Weights of a small mixture-of-experts language model, trained from scratch on English Wikipedia.
Size: 18 layers, width 160, 26.8M parameters.
Experts: a sigmoid router, a shared expert of 64 neurons.
Training: a variant of SOAP for the experts, 299M tokens.
Below are experts of layer 7 (counted from 0) of a mixture-of-experts language model. Rows are named router (the router's row for the expert), gate (a neuron's input weights, with its number), up (a neuron's input weights, with its number), down (a neuron's output weights, with its number) and show model dimensions 0-159. Each number is 128 + 24 x the weight over its row's rms, rounded and kept within 0 to 255.
After each expert's rows: a language model's description of what the expert responds to; "gets" lists some tokens that make up at least twice as much of what it gets as of all text. This comes from a sample of Wikipedia text that the model never trained on. Tokens count by the router's weight.

# expert 0
router [163 164 102 150 113 121  98 116  80 130 139 163 149 121 145 132 129 133 111 160 135 150 125  86  84 130 105 120 144  78  90 124 139 124  92 120 157 114 156 110  92 116 124 146 122 116 108 134 123 129 129 117 116 117 119 131 155  92 172 116 149 139  94 159 118  86 129 163 136 141 152 148 141  97  93 122 132 145 189 112 141 106  94 145 154 135 110 129 133  96 168 103 146  86 131 115 113 100 164 149  98 120 125 132 137 174 130 195  96 108 154 117 139 136 142 141 113  84 143 124 167 158 158 108 133 139 137 105 127 130 135  90 116 141 137  99 127  92 175 126 118 133 115 116 115 143 136  92 102 143 120 108 134 123 203 162 147 175 139 139]
gate1 [120 150 101 124 155 152 133  88 160 141 135 119 148  85 111 124 133 124 137 165 162 183  94 137 162 105  95 128 123 127  97 173 149 132 125 134 166 174 156 103 134 137 124 116 102  94 110 162 161 122 125  84  80 133 144 132 131 104 138 143 113 144 123 127 105 121 139 150 142 121 120 123 115 138 126 153 119  86 135  82 127 109 111 147  81  90 100 145 151 119 123 140  91 125 132  96  88 100 122  85 116 143 127  95 150 127 138 112 128  86 147 117 152 112 141 162  82 150 152 123 128 133 134  96 102 146 148  84  99 182 117  91 138 100 162  70  91 103 122 113 127 134 144 103 121  90 126 115 108 142 149  89 160 145 129 115  99 124  95 138]
up1 [114 152 125 127 122 131 155 117 101 161 119 131 117 147 120 163 178  85 154 106 160 121 110 124 146 171 109  88 124 104 138 132 117 129 162 158  93 127  84 130 171  95 124  92 160 145 170 142 132 106 136 139 150  68  88 121 129 137 126 119 139 129 112 154 123  87 133 109 145 173 123 124 121  99 146 122 124 153 102 124 167 153  89 140  94 100  99 117 130 124 131 137 106 117 179 162 140  93 155 166 181 105 162 127 101 136 105 136  82 125 131 144 110 138 160 166 137 103  95 129 130 133 112  99 145  99 116 138 146 157  83 123 132 141 126 163  97 123 154  97 126 112 146 156 135 137 134 108 129 146 123  97 111  62 127 129 113 110 132  91]
down1 [ 85 110 107 121  97 135 107 112 140 140 164 101 167 115  97 156 145 132 160 129 113 114  83 114 144 108 150  80 148 144  89 151 110 153  97 104 111 125 163 143 112  99 106 129 120  88 110 100 124 130 127 106 138 124 112 147 158 127  92 150 124 162 120 161 120 140 149 127  88 134 100 125 179  63 120 147 170 133 140 173 122 108 159 132 107 150 161 166 126 113 130  86 142 126 158  95  85 140 144 145 153 158 101 123 155 103 113 130 133  96 144  73  98 160  92 128 147 175  98 132  91 146 125 148 104 118 152 143 155 101 110 170 148  97 105 140 152 132 141 141 126 137 128 137 147 107 106 123 166 146 140 145 118 149 138 140 142 109  98 145]
It responds to: Commas and cell separators. Commas, semicolons, closing parentheses and pipe separators after words or numbers, often merged with a following the or and, as in 1981), or , the.
gets: " | ", " |", ",", " |  |", ", the", " The"

# expert 27
router [124 173 107 122 145 134 101 126 128 133 121  90 127 136 122 141 150 112 118 153 126 126 121 108 124 140 126 125 123 111 116 141 143 107  60 152 149 156 159 143 126  82 114 169 144 100  98 135 129 154 146  85 110 107 136 137 133 114 140 111 150 152 124 120 145 153 123 111 139 138 118 152  97 109  75 121 127  99 191  96 159 117  73 168 115 174 134 138 123 146 151 139 154 118 159  83 122 136 151  66 143 152 167 131 129 138 111 142 115 116 149 109 130 122 149  94 117 130 103 126 134 188 156 106 100 119 140 122 147 160 142  86 143 136 149  81 139 127 147 141 150 138  91  75 119 100 130  95 127 162  96 106 157 117 170 157 151  88 114 111]
gate0 [161  91 107 114 144 123 148 120  96 147 124 123 106 140 137 157 143 156  98 128  94 148 149 124 137  85 174 167 150 122 126 156 131 160 137 130 118 144 122 164 148 148 126 107 107 143 128 153 184 126 144  89 141 125 126 185 149 155 107 157 113 175  91 147 168 142 124 182  96 154 128 174 107 129 127 101 151 155 146 143 124 101  89 152 100 122 151 128 165 123 135 151 163  94 112 120 143 124 154 136 129 139 157 162 158 132 170 119 116 132 127 107 133 128 146 147 148 144 146 117 101  78  98 135 109 145 120 138 160 132 136  95 132 128 138  89 152  93 154  94 132 108 140 111 130 131 131 105 101 100 150 149 128 138  82 126  89  75 163 167]
up0 [112 137 160 136 138 162 106 132 155  99  97 110 129 139  83 116 203 154 110 121 162 150 123 125 155 139 113 102 133 133 124 109 149  82 114 126 120 127 131 112 123 140 128 144 168  75 143 138 130 133 129 131 145 123 127  93 115 150 132 124 160  92 133 123 101  48 140 112 146 136 131  93 152 125 176 130 107 144 112 100 157 148 141 117 176 127 118 150  80 141 130 128  91 142 163 131 133 132 140 153 155 117 111 155 141 109 135 130 123 130  95 145 107 110  90 120 151  98 107 164 155 143  82 124 186 161 144 124  78 144 136 117 116 123 139 161 104 176  97  95 104 120 106 133 146 103  83 142 162 142 124 125 129 121 186 125 113 145 139 142]
down0 [134 107  94 136 141 137 154 127 132 139 115 131 118 177 132 107 128 135 161 153 140 119 109 109 116 131 132 140 120 103 119  99 123  58 130 159 128 143 111 123 123 125  79 108 136 100 126  86 122 118 187 163 103 150  88 150 157  74 139 130 136 105 131 133 111 103 145  87 167 106 151 111 159 152 131 117 127 156 141 142 142 166 107 138 151  86 132 132 118  82  96 134 141  98 118 162 106 117 119 149  91 156 105 116 195 104 138 147 134 141 133 125 114 150 165 102 115 134 150 101 153 118  91 159 113 154 171 149 153 144 156 125 103  81 177 161 139 135  96 151 105 157 142 123 107 148 130 167 115 141 136 123  99 135 129 111 180 134 146 134]
It responds to: Infinitive and agent prepositions. Prepositions after verbs and nouns, chiefly to, for and by, as in decides to, coined by, in order to, published by.
gets: " to", " for", " by", " to the", " for the", ":"

# expert 39
router [123 177  97 179 122 169 102 157 124 114 155 106 116 157 128  72 130 140 109 158 167 140  94 141 108 130 107 142  85 119 115 106 128 113 143  73 141 115 125 156 127 116 105  92 122 133  92 131 159 125 143 135 127 145 120 180 124 123 115 106 136 122 109 111 140 112  97 132 113 113 173 137 190 124 103 105 140 113 134 137 143  96 117 139 172 134  84 151 126 150 141 114 165 132 102 153 103 126 138  96 140 128 120  88 126 134 119 132 143 114 150 145 141  92 143 180 114 130 150  96 134 148 160  81 141 113 109 104  96 168 161 103 141 104 136 136  78 130 149 119 106 140 140 171 151 139 165 110  72 136 128  92 142  85 127 119 145 105 132 143]
gate1 [130 113 126 153 108 131 103 125 164 135 122 152 156 106 137 126 167  99 142 132 102 127 125  90 101 122 106 104  87 118 141  83 156 114 170 142 127 131  96  94 120 164 149 126 138 129  91 136 100 147 153 100 145 135 140 117  77 112 130 106 162 128 115 111 122  65 126 119 148  99 156 140 171 104 129 145 144 112 139 143 111 120 170 112 133 137 111 142 146 164 115 165 140 141 135 141 114 155 140 110 150 120 120 134 106 157 158 152 120 133 102  94 135 126 152 131  92 186 120 180 167 155 129 142  99 157 194 169 149  82 139 100  95 122 115  94 144 118 134 108 137  94 181 130 133 145 153 116 126  86 124  88 119 155 125 146  93 129 155 114]
up1 [142 111 134 131 129 107 144 171 143 159 121 111 126 119 127 167  70 103 139 118 154 123 134 145 122 131 116 155 157 157 117 170 143 128 109 126 112 130 143 184 171 114  99 167 111 111 130 117 139 159 136 122 153 136  76 138 187 152 158 140 109 157 117 143 138 161 110 127 126 133 138 118 128 106 134 111 117 147 100 138 109 110 116 163 162  98 155 117  99 143 126 141 147 121 111  85 135  91 105 141  69 147 121 121 144 116 144  98 108 122 155 124 128 154 119 158 133 105 119  84 103 124 125 107 115 102  51 148 123 135 102 132 171 153 160 159 128 153 107  97 143 179 120 111 118 120 108 151 160 129 166 147 110 123 103  92 175 142 105  81]
down1 [ 99 132 105  91 117  86 150 112 104 156 140 156 155 108 149  96 114 107 135 115 146 134 137  97 124 107 138 129 144  67 169 120 107 157 106 158 165 123 142  92 101 111  85  92 128 121 148  98 124 113 154 135 140  83 149 130 121 137 145  89 155 111 115 124 141 120 131 179 116 130  94 104 145 118 166 147 149 129 100 128 154 163  89 131  86 100 152 157 152  92 126 109  92 148 148 102 114 108 129 143 179 117 152 160 123 126 148 103  80 124 149 102  98 122 161 168 131 108 127 142 119 126  81 132 138 128 140 140 116 131 149 166  90 135 130 154  93 127 119 131 132  84 141 104 121 165 130 137 116 117 129 128 195 110 112 114 109 140  92 167]
It responds to: Prefixes and hyphens. Hyphens, dashes, opening brackets and quotes, section-heading equals signs, and word-initial prefixes such as un-, inter-, re-, pro-.
gets: "-", "–", " (", "===", "|", "re"

# expert 46
router [100 124  89 126 106 141 112 130  75 145  94 137 139 179 102 147 180 117 143 183 145 152 120 117 109 134 119 153 119  94  89 124 145 144  84 134 144 139 137 146 127 151  98 122  94  79 118 137 139 112 153  95 121 102 120 123 133  82 113 122 123 154 109 176 111  86 140 143 121 128 116 110 145 116 140 146 109 110 170 157 141 121  91 157 126 128 105 153  95  99 134  95 147  99 123  83 111 127 161 107 111  98 143 129 111 161 153 170 146 105 116 119 145 143 158 135 112  97 158 152 132 162 149 125 136 151 116  97 154 145 147 121 120 110 123 104 138  93 154 104 131 151 128 134 167 109 167 104  98 128 134 118 141  84 207 125 159 121 114 131]
gate1 [158 126 176 123 132  96 130 155 145 135 108 104 133 134 112 163 129 148 126 179 112 131 133 156  91 133 109  93  88 117 168 153 117 122 144 136  87 108 149 158  91 173 123 107 101 145 169 149 169 112 189 120 104 150 133  96 122  83 129 104 136 117 113 132 121  94 106 142 108 126 131 108 126 104  72  96 171 121 121 119 165 151 166 141 146 189 132 106 151 109 122 142 140 109 119  88 125 124 109 118 140 148 167  96 102 128 129 111 102 123 104 131 136 131 141 109 104 121 141 164 132  90 130 139  71  78 126 129 103 132 132 106 151 109 119 116 138  99 150 108 103 103 139 147  79 117 133 119 124 141 106  90 163 146 115 128 119 117 143  82]
up1 [150 120 149 122  93 129 147  94 136 142 145 104 136 119  84 134 110 153 131 125 116 139 136 162 116 122  90 153 121 105 188 180 134 141 144 109 123 120 161 132 131 166 118 133 124 136 158 124 139 131 175 121 108 140 146 139 132 144 151 131 180 145 124 108 152 131 107 125  91  89 188 114 147 147  97 139 157 162 135 177 146 131 132 150 139 103 146 120 103 104 161 131 111 109 136  64 111 153 130  96  88 130 140 108  92 140 156 113  93 133 125 118 156 130 168 149 111 149 148 154 135 110 131 147  73 117 110 144 132 136 139  96  92 106 106 111 168 118 148 144 113  96  96 163 102 163 155 106 137 132 133 140 196 155 148 135 142 123 159  88]
down1 [120 126  50 119 120 127 105 145 115 120 127 143 126 136  92 134 123 100 171 170 127 117 179  95 111 136 135 170  98 117 151 178 137 134 145 143 165 141 121 153 155 167 127  98 133  85 133 147 125  97 174 134 130 157 161 157 150 141 118  86 135 123 118 124  85  75 103 122 135 109 116 109 109 140 121  84 136 119 142  78 134 126 139  91 180 144  93 156 114 108 143 103 139  90  98 141 109 130 133 147 137 113  80  95 106  96 133  81 116 135 131 123 148 121 156 143 150 141 170 144 123 114 139 158 136 120  99 155 153 128 136 137 112 116 140 120 144 117 149 155 139 113 144 143 148 136 113 130 121 141  75 142  94  80  94 126 118 132  89 148]
It responds to: Digits and mid-name fragments. Digits in year lists and timings and pieces inside call signs, authority names and genus names, such as W-FA-N, Sch-iffer-müller, 1734.
gets: "1", "2", "–", ",", "7", "6"

# expert 63
router [152 151  94 112 170 104  93 108 117 130 133 112 121 126 108 134 131  70 126 180 116 175 107 122  93 105  99 157 117 116 138 165 137 129  95 154 149 138 194 105 122 129 141 140 156 122 116 117 149 135 135 114  95 146  91 132 117 111 118 134 131 158 127 133 106 127 113 132 146 150 140 163 106 100 145 111 128 180 161 100 144 133 131 121 184 171 125 124 142 107 163 120 164 105 141 170 127  90 127 137  79 138 179 136 146 119 179 141 129 118 128 127 141 142 115 128 131  89 133 141 163 140 154 104 122 130 107 118 160 162 121 142 140 106 136 120 102 110 100 135 127 137 137 129 119 160 136 100 114 188 163 110 171  78 130 154 162 172 127 102]
gate14 [128 149 124 120 158  90 140 109 136 136 165 129 111 150 139  73 148 139 123 160 143 187 123  86 130 115 118 111 114  92  97 124  77 118 168 151 131 117 159 164 106 138 122 127 166 113 131 175 139 136 139 125 150 156 150 123 132 129  56 171  79 155 157  79  86  83 148 117 113 129 149 117 154 117 155  91 131 173 118 110 148 147 111 140 116 124 122 113 115 129 130 129 112 123 141 102 161 136 118  84 149 126  81 102 155 139 157 148 148 151  88 100 113 145 152 125  94  90 116 165 141 136 118 124 136 113 125 128 149 138 161 151 133 121 106 159 127 111  77 141 140 129 121 132 122 180 150 110 158 114 101 145 140 119 122 122 141 135 144  93]
up14 [124 117  90  97 133 142 124 146  97 151  84  95 134 124 119 133 149 104 113  94 137 105 117 163  83 151 176 147 161 145 146 118 148 143 118 113 118 197  92 118 143 111 147 144 108 157 146 104 114 128 131 124 100 119 121 143 119 138 148  95 171 123  90 170 149 158 139 103 150 153 111 150 125 145  95 194 125 102 154 138 128  95 147 104 143 110 111 137 152 109 110 123 136 100 130 155 109 107 111 141 129 126 158 133 113 145  90 102 131 129 123 142 108  89 156 103 145 209 136 107 127 124 159 134 101 117 134 141 106 113 120 117 107 112 125 117 108 154 179 138 124 169 156 100 145 110 121 149 157 120 119 139 117 140 146 168  75 141 127 187]
down14 [115 124 108 157 107  87 112 107 120 130 143 138 100 146 115 168 141 106  94 130 134 158 106 181 143 166 132 110 137 138  98 102 132  87 116 112 127 113 133 140 116  98  64 103 129 125 108 148 167 107 115 159 141  90  92  94 126 132 146 105 108 133 108 172 140 170 147 127 115  87 143 125 153  94 181 139  97 113 127  86 122 115 121 178 131 163 103 169 111 117  99 103 171 142  94 101 133 146 114 103  90  96 101 113 167 126 134  91 108  95 161 121 114 120 130 116 114 164 112 132 164 142 130 129 157 148 139 103  98 128 160  89 126 140 107 124 113 104 166  88 139 129 142 105 125 133 141 168 125 141  95 111 166 131 113 112 131 110 140 107]
It responds to: Prepositions with the. Function words like in the, on the, at the, and The at sentence start, plus the following time word, such as following or years.
gets: " of the", " in the", " the", " on", " on the", " The"

# expert 56
router [130 126  97 132 101 173  92 112  98  98  98 146 127 157 131  92 103 146 166 151 158 132 108  87  82 136 105 153 105 139 111 144 111 125 121 121 137 131 156  92 143 148 124 183 151 125 138 145 126 138 161 137 147 115 116 153 124 110 161 132 143 127 111 155 122 137 120 131 116 168 165 162 119 119 124 131 145 167 116 146 156  89  93  99 147 122  81 134  94 122 113  64 106 105 120 119 119  96 144 106 134 109 112 119 118  98 162 138  94 151 139 130  96 118 125 154 135 110 142 110 147 153 162  70  94 118 123 122 145 125 152 105  77 134 141  79 123  81 170 101 130 129 108 113 100 128 138 117  75 148 129 100 131  81 155  89 117 140 121 143]
gate5 [113 117 114  93 132 135 103 172 152 111 137 105 157 104 100 138  93  91 125  88 165 120 124 121 129 103  96 132 109  84 140 154  79 104 124  92 108 157  98 145 143 145 102 119 125 102 111 157 126 147 161 125 159 129  95 112  88 121 186 150 126 145 133 157  96 137 160 165 102 119 162 146 135 140 121 140 149 113 108 118 157 126 184 115 131 113  88 109 150 133 113 100 129 147 148 162 114 138  70 136 136 132 115 114 113 156 121 114  92 152 116  90 122  92 127 154  99 156 132 167 124  92 126  80 139 145 145 120 138 136 130 126 148 153 162  97 181 127 109 128 124  98 134 115 158  91 140 135 111 104 132 124 110  94 141 118 189  96 136 104]
up5 [131 114 145 162 108 112 129  68 112 128 128 137 125 115 123  96 162 129 137 135 116 104 117 103 142 170 133  96 174 128 175 166 160 129 132 130 131 108 130 100 118 151 138 155 143 165 160 117  98 141  89 108 128 114 113 178 163 120  97  89 138  95 109  92 148 103 103 136 136 147 128 140 147 131 123 125  99 115 123 162 111 160  53 116 142 135 118 131 151 107 146 121 141  97 122 101 159 135 174 141 110 125 117 139 120  88 150 142 156 100 104 105 142 173  94  98 127 123 112 103 151 154 139 163 117  85 133 134 102 157 116 148 141  97 120 156  79 110 113 148 129 103 107 128 146 153 119  83 138 115  86 144 147 164 109 140  93 176 119 111]
down5 [113 139 120 125 112 134 115 133 130 132  96 102 130 104 100 125 115 156 173 122 158 107 116 132 131 139  98 131 128 125  93 121 162 131  77 137  93 104 149 152 156  77 166 104 142 111 140 105 112 135 130 138 167 173 137 108 147 127 156 102 173 140 118 114 123 116 153 148 102  96 124 112 112 121 141 136 148  89 153 105  90 109 121 168  92 146  76  83 171 120 138 125 180 110 177 100 132 137 120 125 134 104 139 122 115 100  99 116 158 122 145 139 115 143 109  88 126 111 148 104 190  83  77 106 113 157 147 133  96 184 165 135 115 114 139 132 126 126 115 142 125 170 161 161 120 138 111 108 169 114 140 107 116 102 135 109 158 109 143 119]
It responds to: Layout and headings. Line breaks, table pipes, == heading markers, list dashes and infobox labels like - Country: and - Kingdom: Animalia.
gets: "\n", " |", "\n\n", "==", "===", ":"

# expert 35
router [131 139  97 147 119 127  74 135  91 151 113 147 131 134 119 105 120 104 122 178 148 143 124 105 123  87  93 152 108 125 104 146 127 122  94 141 144 135 140  75  86 120 163 128 139 113  91 134 155 148 138  76  87 169 111 145 146 106 120 118 127 143 144 128 137 134 145 102 147 185 126 138 145 128 112 122 117 141 124 120 160 146 125 129 146 153 122 156 150 169 150 131 139 153 148  74 100 122  92  72 135 140 129 118 139 113 126 131 140 143 157  98 120 125 130 146 146  93 155 131 127 179 179 132  90 139 135 123 162 155 121 113 144 126 170 103 146 105 135 143 109  94 117 161 159 137 163 113 101 202 138 118 120 109 147 139 182 158 100 144]
gate14 [152 158  87 120 142 130 106 191 109 143 129 130 122 118 124 103 134 126 131 140 172 109 119 126 123 182 113 150 128 116 103 128 130 127 145 147  87 126 110  70 138 100  99 122  99 158 147 112  80 118 105 123 133  96 133 127 120 180 143 139 137 135  87 134 148 123 126 109 125 109 114 129 142 128 125 121 126 127 117  93 182 142 165  91 166  91 144 141 122 142 111 110 110 185 138 165 127 115 116 136 153 120  84 159 139 146 160 171 112 136 147 102 175 140 139 125 125  83 136 166  92 150 135 129 106  77 164 116 101 165 164  98 122 148 154  92 119  92 146 122 116  98 103 126 103 103 147 151 138 109 168 172 110 110 124 113 113 112 140 118]
up14 [169 144 100 133 142 115  96 169 121 127 141 102 142 154 145 110 125 153 131 145 147 109 138 121 165 150 139 113 130 127  91 125  82 138 126 128 141 160 145 171 105  99 122 100 109 117 113 131  96 146 139 125 155 144  81 111 122 178 159 153 123 144 120 148 107 145 140 110 171 134 112  89 166 151 117 143 126 130 114 112 151 156 123 110 117 126 154 129 116 130 109 102  89 160 159 162  90 168  87 118 129 185 122 129 161 141 136 176 120 105 174 158 106 155 160 135 144 113 147 138  87 150 122 118  99  88 126  95 161 169 151 126 120 170 124 102 104 106 126 126 162 116 124 127 130  88  69 130  75 133 105 128 144 127  90 126 165 117 111 131]
down14 [129 160 141  96 159  83 118 184  95 120 136 110 107 166 109 149 135 152 101 126 147 122 187 136 117 171 126 115 143 142 113 140 138 112 141 131 133  88 126 116 132 141 134 148 134  95 167  78 136 162  89 148 135  97 137 139 144 135 116 153 156 127 107 131 112  98  84  67 116 129 120 136 120 123 190 118 140 116 144 106 144  94 117  75 163 148 130 141 186 151 136 105 112 134 125 118 164 138 106 143 140 158  76 132 114 118 128 151 104  94 150 135 127 135 130 108  93 145 113 130 140 121 119 138  73 105 115 129 106 114 127 146 138 103 132 118 170 146  84 109 136 140 149  97 140  89 113 125  99 119  73 118 132  96 113 173 144 114 120 104]
It responds to: Prepositions. Prepositions after a noun or verb, introducing a phrase that usually starts with the or a possessive: of, in, with, for, by, over.
gets: " of", " in", " with", " for", " to", " by"

# expert 21
router [131 174 136 131 133 120  83 150  96  79 139 107 120 125  97 124 153  76 161 130 107 143 129 114 106 158 121 122 154 101  97 166 158 105 123 102 157 108 135 121 117 158 152 131 106  88  94 152 124 141 127 105 123 103 139 100 140 159 106 144 144 151 144 157 103 113 133 148  94 127 102 122 134 168 107 106  82 131 135 139 154 116 116 199 143 158 119 168 130 117 177  85 115  92 140 108  91 139 149 138 103  88  98 109 136 150 151 123 141 155 145 113 126  88 134 129 152 131 149 139 142 113 141  96 125 152 108 138 156 168 169  81 111 176 143 102 104 107 182 117 159 115 109 147 145 135 147 123 110 133 141 138 113  99 129 107  89 127 141 129]
gate0 [174 119 111 119 132 156 102 104 157  54  92 140 129 111 145 114 121  95  96 142 137 130 123 117 138  72 142 131 114 112  87 133 147 153 141 144 163 155  93 112 183 165 146  97 160  77  99 165 105 111  99 137 139 103 120 106 138 149 122 139 126 133 130  91 115 139 161 105 181 125 106 148  93 133 147 104 108  97 117  76 163 136 122 141 134 108 139 121 113 129 133 127 143 113 151 157 153  91 108 105 147 103 127 108 113 133 120 129 156  78 172 119 126 146 115 140 120  97 118 135 159 101 139 157 141  85 103 101 128 116 164 126 115 146 168 157 153 123 124 185 119 109 139 130 116 136 136 113 141 130 106  98 124 144  97  99 106 147  93 150]
up0 [109 131 144 113 127  91 146 155  87 194 104 145 116 138 145 124 119 147 139 129 100 109 130 182 117 177 147 109 135 112 152 108 105 115  92 123 120 113 136 125 108  97 100 163 118 138 167 125 141 141 153 113 125 146 142 157 133 114 115 105 126 139 118 126 154  85 110 156 107 106 174 140 137 136  98 128 169 174 118 110 102 121  97  98 136 116 141 145 144  80 103 110  98 132 106 136  92 143 171 106 133 167 107 133 131 128 142 144 110 129 103 125 130  99  83 115 156 130 123 117  87 113 125 106 132 141 146 151 151 111 120 137 148  76 106 104 144 146 124 125 122 131  72 157  89 100  87 147  75 126 145 126 148 141 123 204 128  86 155 137]
down0 [133  93 116 153 117 132 113  87 119 129 140 124 125 119 159 122 107 112  97 173 138 129 108 118 122 179 141 165 132 107 116 142 116  63 138  97 132 176 120 144 113 144 127 148 121  86 152  99 107 130 114 125 159 158 147  97 132 122 119 101 142 141 125  94 135 162 124  78 135 162 102 131 120 143 157 108 159 115 127 128 125 161 103 124 112 149 139 143 126 163 183  76 116 140 134 109 148 143 136 127 130 125 157 115 170 135 164 105 126 129 165 111 143 136 138 160 135 138 158 141  96  89 101 147 138 124 109 164  81 164 167 135  96 101 127 118 137 113 142 132  77  78  93 108  90 129  79 111  92  87 163 128 179 128 131 124 137 145 122 134]
It responds to: Multi-digit number pieces. Two- and three-digit chunks inside larger numbers in tables, such as 32,668, race times like 2:15:36, and record IDs.
gets: "6", "5", "7", "3", "4", "9"

# expert 1
router [141 157  83 136 144 143  98 117  68 118 106 133 154 147 106 110 122 122 149 162 148 142 129  80 110 111 115 117 118  79 104 128 116 126  88 126 143 128 144 115 124 132 136  95 109 102 107 137 149 152 140 109  99 110 117 126 137  78 154  96 132 181 108 173 116 111  99 161 149 139 160 126 171 106  85 120 126 103 166 126 145 113 121 135 177 122 127 146 109  95 157 103 120  98 106  97 123 113 136 120 106 114 132 114 101 167 151 187 152  84 148 114 127 115 154 119 120  79 141 123 163 182 153 107 141 140 123  99 155 143 144  97 117 114 147  98 112  78 160 117 143 135 115 142 136 110 131 115 110 152 119 135 140 123 177 162 137 149 149 164]
gate2 [135 111 110 122 117 123  69 141 180 129 113 117 112 100 144 149 169 112 165 133 161 151  87 125  86 101 120 126 140 110 129 129 136 144 117 122 141 131 116 130  96 102 144 158  80 138 117 204 108 140 115 103 110 135 129 126 146 110 137 133 125 113  99 163 110 182 107 124 137 149 149 124 132  87 149 109 125 130 118 163 125  99 147 159 163 124 122 130 125 131 114 113 129 129 134 150  85  97 122 102 109 127 127 141  91 149 131 141 109 110 166  91 142 120 100 113  39 149 143 167 117 154 180  98 119 153 145 121 171 113 134 100 121 103 129 130 137 104 196 103 112 152 123 108 150 108 136 111 138 125 154 124  81 113 121 111 144 113 122 150]
up2 [139 118 145 159 141 123  71 125 141 155 130 143 111 132 160 111 129 115 158 155 138 168  97 126  96  68 143 154 131 127 121 120 161 121 120 105 112 132 135 142  71 107 131 115 123 175 113 173 135 143 137 124 130 117 161 121 128 131 147 127 118 169 165 118  89 176  94 141  90 118 130 100 117 109 110  90 157 110 126 120 154  96 144 157 154 113  97 151 104 149 148 100  87 132 121 104  95 111 107 139 136 137 173 158 124 127 118 147 112 122 176 139 139 105 112  90  71 151  94 153  87 157 158 112 125 159 129 154 171 129 118 112 141 122 108 166  95 106 163 142 108 126 130 139 150 101 161 120 168 116 118 115 114 123 169  93 135 110 131 107]
down2 [185 151 128 119 138 107 139 113  92  89 131 153 144 100 129 138 107 100 154 168 113 124 171 117  87 103 150 121 132 108 108 129 168 139 156 121 136 158 132 128 111 157 139 129 138 160 152 138 140 140 104 140 139 127 159 117  90 117 120 135  98 136 109 129 139 179 142 129 158 138 138 175 120  95 117  89 132  97 116 125  72 120 112 103 154 144 129 143 123 172  57 160 132 100 126 105 113 103 140 114 116 143 122  96 147 109 165 100 144 105 106 137 144 124  81 116 138 131 100 135 117 112 163 109 162 101 116 164 147 153  95 134 168 111 106 124 146 133 129 136 118 168  75  87 151 112 164 154  78 158 123 157 164 122 148 130 121 141 155 147]
It responds to: Table cell separators. Pipe separators, dashes and numbers inside sports results, election and track-list tables, such as | +, 6–4, – 3:38.
gets: " | ", ") | ", "; ", " ", " |  | ", "11"

# expert 12
router [124 144  90 135  93 139 115 122  94 139  87 143 147 145 114 134 167 105 133 163 142 143 122 112 116 124 127 163 137  85  97 130 142 136  65 127 139 138 114 142 118 143 110 118 107  97 113 134 138 131 139 110 123 101 105 141 155  83 111 130 114 137 102 180 101  97 134 155 135 135 137 131 155 121 116 133 114 119 158 161 143 140 113 158 139 132 113 143  99  91 138  74 141  94 122  95 117 130 168 100 111  77 140 143 114 160 150 162 153 112 106 133 149 134 177 131 107  88 164 134 146 155 159 132 152 139 101  86 151 156 147 112 120 110 132  99 127  80 166 116 153 158 142 145 156 107 157  86  84 139 138 112 133  90 200 149 145 118 104 144]
gate3 [144 178  92  85 105 121 118 153 123 139 131 162 125  88 115 100  88 121 126 190 134 125 145 124  91 158 139 119  91 137  56  94 132 127 107 126 166 105 128 137 132 131 136  85 125 119  98 138 120 138 125 141 127 111 100 145 117 133 115 141 122 139 106 114 120 148  98  98 105 125 153 133  71 118 131  77 123 120 134 122 176 129 115 166 146 142 161 139 107 141 166 120 155  90  83 101 122 107 107 171 134 109 178 141 147 144 107 124 140 172 152 148 164 115  81 103 137 124  76 127 138 158 150 132 173 129 142  88 103 136  98 112  84 140 129 131 130  99 123 140 124 145 145 109 114 108 129 154 105 115 115 126 150 127 127 121 146 144 110 176]
up3 [129 158 102  98  94 144 104 135 143 124 145 149 120  69  89 100 102  86 106 178 138 136 159 136  78 157 131 133  97 125  95  77 123 133 128 124 146  83 112 153 149 137 122 144 123 106 119 106  90 131 114 137 101 146 139 158  98 121 110 145 122 135 110 105 111 167 100 106 103 127 132 131  65 115 122 112  96  87 124 130 165 120 139 159 111 154 146 119  92 153 171 122 169 140 117 100 111  89 116 156 158 146 175 117 145 109  84 126 143 127 155 188 162 110 138 120 153 150  86 128 146 176 132 117 162 107 144 112 122 141 118 146 138 140 106 130 141 115 136 127 147 139 111 102 117 125 131 152 102 116 105 141 148 114 153 107 148 164  87 140]
down3 [135 137 154 123 128 151  88  84 136 128 142 143 129 105 124 100  92 130 102 104 159 135 198 110 107 134 127 136 107 137 132 105 115 149 140 139 185 141 136 134 103 113 116 104 138 164 121 137 120 120 110 170 111 190 131 131 121 110 140 143 124 152 166 108 119 112 102 123 148 189 162 163 112 134  94 134 127 170 103 105 158 110 122  76 118 160 143 133 120 135 119 163 137 109  72 109 160 149 125 156 156 190 119 136 138 143  90 122 111 117 155 134 141  96 134  92 134 109 120  96  98 119 104  78 130 125 124  81 116 116 153 149 148 143 180 129 116  89 140 141 139 160  87 136 142 139 132 137 133 126 124 154 143 110 180 135 122  98 143 137]
It responds to: Digits after dates, scripts. First digit of years or numbers after a space or dash, as in July 12, 1951, plus Arabic, Bengali and Chinese characters and odd word-middle pieces.
gets: "1", "–", "2", ",", " ", ", "